Weights of a small mixture-of-experts language model, trained from scratch on English Wikipedia: 160 SwiGLU neurons an expert, 1 pick a token.
Below are experts of layer 3 (counted from 0) of a mixture-of-experts language model. Rows are named router (the router's row for the expert) and show model dimensions 0-255. Each number is 128 + 32 x the weight over its row's rms, rounded and kept within 0 to 255. Numbers have three digits each.
After each expert's rows: a language model's description of what the expert responds to. This comes from a sample of Wikipedia text that the model never trained on.

# expert 12
router:093144142137168170102150167114095103115157125147145066102151076153143142110143109131132155153168158052123099128125112120194138091183095180219112090117145085153135089165070137129185148154145117145141113061111106075121110108152096143064124145121144142092177118142187133129175122129128089143132190099157127128105103137096108180152103109136088149118161128088133106144151107118128164096123140118233104108174159091114187048102100080120164108139121130104123129097143149172046127185143127115122134078154186132119105120058186120092152118130137151157133143134144104156221094161145115158102139077167175083121156149175100109145135138114132119088177107177094167084163126145113175167136108151149120072144140121157086120108171080152151126111160166077141071108193134114172161111101167
It responds to: Closing == or === of wiki section headings like Certifications==, sentence-final periods, and "is a" in opening definitions.

# expert 7
router:181113091157054122110123150111156098131135123125157123162108092157114166134149146182084106070146125118126145132164075111120082117140159159073134118163090142073153097111170148129106139095162113109112169087129170152162159165145077167182163129134098092094142051088136160190125114144166113125136049199116168100116107142165153090136066077175102096122096088117128110151143096161129101155148158170154149063141115121082113134184144138185104177154122137157154133133125116192144137182125111144134074100105151132047143139163133158137131196176132162097139168117111161126129099146140131147117173188120095103090074136138128074098122157128136134140143169124022163075194169168148176116131168195078115110160099121092104151165063091131113103117132096106152083101115155100112134117132181
It responds to: Line breaks, equals signs, pipes and numbers in stat tables, election tables and legend keys, such as Pos = and Party.

# expert 3
router:152131158157078121101149069139117097124082116146136181170225153081129102112100082160152137134141151131106132129154142121144107194140160143141089154139145136121134154147118080134189089096123122091128151174167129151120125180111121161139123114103136072189119088103046102112067141153113156174144106042127072079085102116147154118119149091112157095070142153161150155147139077110110162121153049123075164165131210099134126125128121140120166119128150148166186120083134098090120134106148143127101081066156149068138096141150145115171076132124125139125079062135086086151074139125120080102122142155167111151168140156098186092134143151120154140079093152111175135121123169148178100160123082085101139195152184099083131082133090111190156124167108134148144134172133154169065125190141164
It responds to: Word-piece fragments inside longer or foreign words, often after a capital or first letters, such as Sc-and-inavian, malpr-act-ices, sm-art.

# expert 6
router:099159150090143142153102093146117138152108124083087187102142150128124108146162194076100132114148144219051119093138150147076145118150163117111186128104161094135078116099115138117092151104170159123132133149144129125159108116121097103084051064135099199122137150144143112139132136128135098107133087144119137036142108116175150143178155126175123186172120127091115149094132150168136094105154126115149166093109097187134096175106107155079131136190152097068120149150096155114141130129155128161108163096152079076109149189152138115100107126157159114041141149136179098109152217130116129106170139091106083146056155151102124134113103122145096166099122088146144183179088124110123158171158142146100120155165167119172221105221160205147109157116139105149140145176130114162165115109109152
It responds to: Tokens at line ends or just before table pipe separators, plus "that" in "at that time", e.g. Brad P-itt, Corp-us.

# expert 0
router:171083106107108074144080175079145156123193137127119122123138057195123153150152146136168150101091156150107142181147095096154144114077139115067126082062192139155096176111103093110092134137153139140110124137075124115071121131173192087093100127135109056135099214129128142146171152131135148137158144126138120155109153145159098150092179184131096126146155149145153092148104080172135116139104159112082115127134108084105113179095146051115087174145120154148150175132155122177170102126177206112151148161130179200164100082173122132107137093145118138161120161167132181106111123131133143161130141092100141140212085094123179149120067148230102061118113146146145135120120122159120078135118134185138098151126125089095080136071154156097115156116095141112097116151063129157148113101146105
It responds to: Inner pieces of long or foreign words and names, plus military or political bodies, e.g. minusc-ul-es, Doppel-g-änger, Regiment, Communist Party.

# expert 8
router:172143122100198185168134160104106142180151115159055118155113169100162078107091151201116160161137142150143128163151132116162107083135045119180097133072195179117110166096154127121127125184128157172088100096139098113090100066092148107107152107122153055169057157178165171164170123152129115154172132156143099183146146131154066141134106123132165084064179145093158062136135162143139143114121126105162093160127134101166100132116155124097126147156132153132106081145126122169101088071128178136102113208101169098080150066082140176114126136114078110131144135122106133139120109158105099122174122090185159157104093085139106185152107066147156113134154142137138073109148136114139165114137166062122118139096104149152135088097160087071143047119140116115116123099147144142177079097123120
It responds to: Tokens closing a phrase or list item before a comma, period or parenthesis, e.g. aged 50–64, writer (1–12), which.

# expert 15
router:124136136097200174124137129155128092170134142141133065118088107146142188097112065152124092139109091127133185111115121133102137170096151095137140079100080183167167106164126092106108190150155068140084137124099185159144112187135141147134145120106137089124109190159114159117158165144140125097117206156119121162098184139136127142144114190169178112112131126088098140184102176157159174128151130076129069172069082126132172099090151122103097166085058095161154131150134128106202140084113057098147089129116098094116111062129131133053160137131104129184118120079092113112101109134088169136185140162163141192098144126084119138158100131138151094171137089087052150195135179088123091111138161150156166138118098146163116191129131159097137092153157150093081144074109131108124130104116097
It responds to: Pieces of Latin species names, taxonomy lists and foreign proper names, such as -ensis, -idae, Kingdom: Animalia, Miocene.

# expert 4
router:096140138140183171178099104217120111088189109145097102170073139145099162134160131066091094144121123152165131122120110150157123093107118094120087140065162089188165123091163170153113115196064146083164123158130106144134186165139148133164136080194130132148081105087111116089131113072110125103141161100100176131143163185074079119072115158120152094110076113122107151105118144112086132111147130146084140134122089168127109106129077124135128117101065136116049084140155140141082093119100157151174168090085106144101126142061142165115101130135150097126145163130083100159119124083131135103047061126105100101171168157153170118180152077109141143120145093125157157087068112124143105073137089114134178068173090156097073189131126133135108119081122112152159143163091104143106078093108088
It responds to: Month names and date commas in biographical Born/Died lines, plus place names after "in", e.g. Born: ... January 10, Madrid.

# expert 9
router:097135102142153123118113157159096113111085114098191136149128183087103092129062151152104120121123143141139106120122169153102067181127153120095099177145070143110116070159118154105097141148097140121152108176112109102135165077129164171175120142105087197117121128141072118178083127091126118180127121153140136102147153140065135141161154142087126190159144101184185164116134185059144164109126131161057097157074101150113116136172164186126133140141082148116128113126120144099091117127120121178132133149095103086165125083230125142154145137070111121171147158201101125133105142133185160110087110124142085117159117090172090109084136184058134156174131161121121152087098106133053171137126132074151143187137091136127205151133087209140098158143179087151115170088114164125083137150112100
It responds to: Conjunctions and discourse words opening clauses in explanatory prose, such as if, because, while, However, but, and -ly adverbs.

# expert 10
router:125175132177102129109097124109110160128122120153146093097109173105117087127065130076127174133122099186198166164125146183133107160128146117160118107077140164138059101104121096188129101125149130174166122128108191210144149101134154101128143183118144129160063184173139114175132128115124119081138115174085179156155109140132050163123072122098131132165130086174131087162173150088132130145168125152105122127109130128116094110106142113084142082158085188108123136121115102136130145092095134153146146121088179201138122108152111188204110073060186084161173141145125129134124117074123088056190119169076148149158155110117119120155115133132134152082150113113163105119086109130148101118100173084140159110101087188121103105117132113179171112196185106098126152140087090125165149158208079
It responds to: Verb stems and participles right after was, is, to, were, often taking -ed or -ing, e.g. station-ed, act-ed, will-ing, kill, destroy.

# expert 5
router:106147080111119157110151154139182087103121114033144162137148110062105148155138147055173100098132115161181097163113153116152197112168072116117161162187152113118144178172124106140110129132107116149135125088202106107120071130163099088145124174219150170118174142157111146137114105116176172120141125147128098137201102130109140134117155080131145069134118129133112087152147117121137117164110195132178143111177138130135146156129093152149120093160174069127087151162133128150155157128066103119128121102129124214118109157086071157129146175104154145045149163153135130144159107071141136190124103127106165115084084216135080135083099136134098099119121110105111082156182089157107148137147126109137136122086178122094109174147142093135149162092084086114132178126137128067108101144084217
It responds to: Prepositions, verbs and table cells in sports results and season summaries, such as against, within, completed, scores like 2–2.

# expert 2
router:136083123150099046155172120096156165124139147130142151093052116145147096124148161156152139143149055074116093088100127148109109112128114111165121101178107131099148126084110151099180112095128100111138111109119130177137132126102161121116200144114120173140163113143215121062146128129067126090079125141142137179149125083155126078174122116099099136204118095143085160140122120094132117156058103152173147152134177160144168149170169145175087109116175128151110158138128180067140103192141123129079153194110112164150178148126094054095116127147144165170094095098155178104120118131129179151134137202154144080128188103114132129072159155151159077161107126134188059132091095065138111125107133126175096092120093156167134142108146158055104118127170138147079163146145123204146137106134087
It responds to: Middle syllables inside rare or foreign words and surnames, plus table header and divider rows, e.g. kinderg-art-ners, br-ill-iant, Wimb-led-on.

# expert 13
router:163137154134159160078100129145110100098116124161142137159121108112122085127116011076128118149082135109165154121096109051039127078063130084144130163129072166113169128115144131165123132107062138102104113116113151092107149121129106109079094132147171099104135086135087128144096132119161151141128121132103180163105115149137131147118109150121121154094106153163177186054065183154119116150053127149114098167174033084098192128111166116133164076072104081114162115187142124166119113143153106150105206141105168096064130163166140134153175091167104123219122106077153125111128126151119112086123167134141139148152123127087135130165136114169105132157120184159169100159166116146187147123118111168129158093101096142137118078066138075081094117137107136145129129095111144140115142046142113
It responds to: Last three digits of years after a leading 1 or 2, in lifespans, date ranges and taxon authorities, such as 1849–1920.

# expert 1
router:132143121096109145152161101093103147146161184206074104110186103111171145130136086136121137151101170129128133146121088133096138148119099176122146186167130107147128119110157151163119175120154142159118118161120084139118128136149129097147139183087090128090140138089137097140105134125115162138116114086171135145150113121091163105100123166117141149057147172163149142070090080167130105128141123148111128067124154082161143098126088073126135179097133106158090128132122104096181151110118116036160126180192106120201150150098140093171140092158123093089153114096166130086131131117109113121108115074066080116107133090141109147128184089105175178181177167153110156165133101123111129082122125124130110118107190107133165098175095053107072113171070191111116052103125114056137143178202021
It responds to: Nouns right after possessives like his, their, her, 's, such as share, skill, being, plus 's itself in narrative text.

# expert 11
router:138130096082143121154146123072160139149131117132115096126076079163110134143128121146123189144045125096133123181157154126137119086092107120126127129113146111112071136136178137077107089158057186078103095117170154094094120106121122113125105093140184062124168125101181113107124148146142121139100137157125146145077171073115152116066136142182151184116156146065067094121183172110123129076133146057079104154102056126116100112138098112136151132106144120050150097104156055143164152086180081149159123184151173171150101117087172094157164126093098129117131103111060145129182120099107135085188100094092143132149106122108121151143156097091115118127135105084131057127145195139158114083115154136119108131100146144156106126055123103078189135093121098131174127099164114125103164137024142
It responds to: Suffix pieces and plural endings closing nouns, often buildings, streets, vehicles and places, such as -ings, -ers, Avenue, trains.

# expert 14
router:094124185131120076090089140137125204119074144125125111071135219164137170119138149117125055122153107099141142098082163101169173124140161147083168107151061122132138186171140141155108092096133104198139165135094111088160141086063110151180119136087159135127088087093096143110147069145133130107125154111133096179112146141114145122087121135105120099120082140109116094102084126124115091144157131114118116096148121181149065135120138139111126075070148167113136102110079107122111146073075141118169127117130027127140149118086103172141108106101090095113122106108164114150100114198118090141108136095098170154108071113147138199191103068099094193125085116128111120122147104129074085115127083152085123116118077099106099091093125129197145167099074166149157093147144085046150108154179148
It responds to: Word pieces right after a lone capital starting a title or name, plus digits in scores and ISBNs, e.g. B-le-ed, K-ath-leen, 1-0.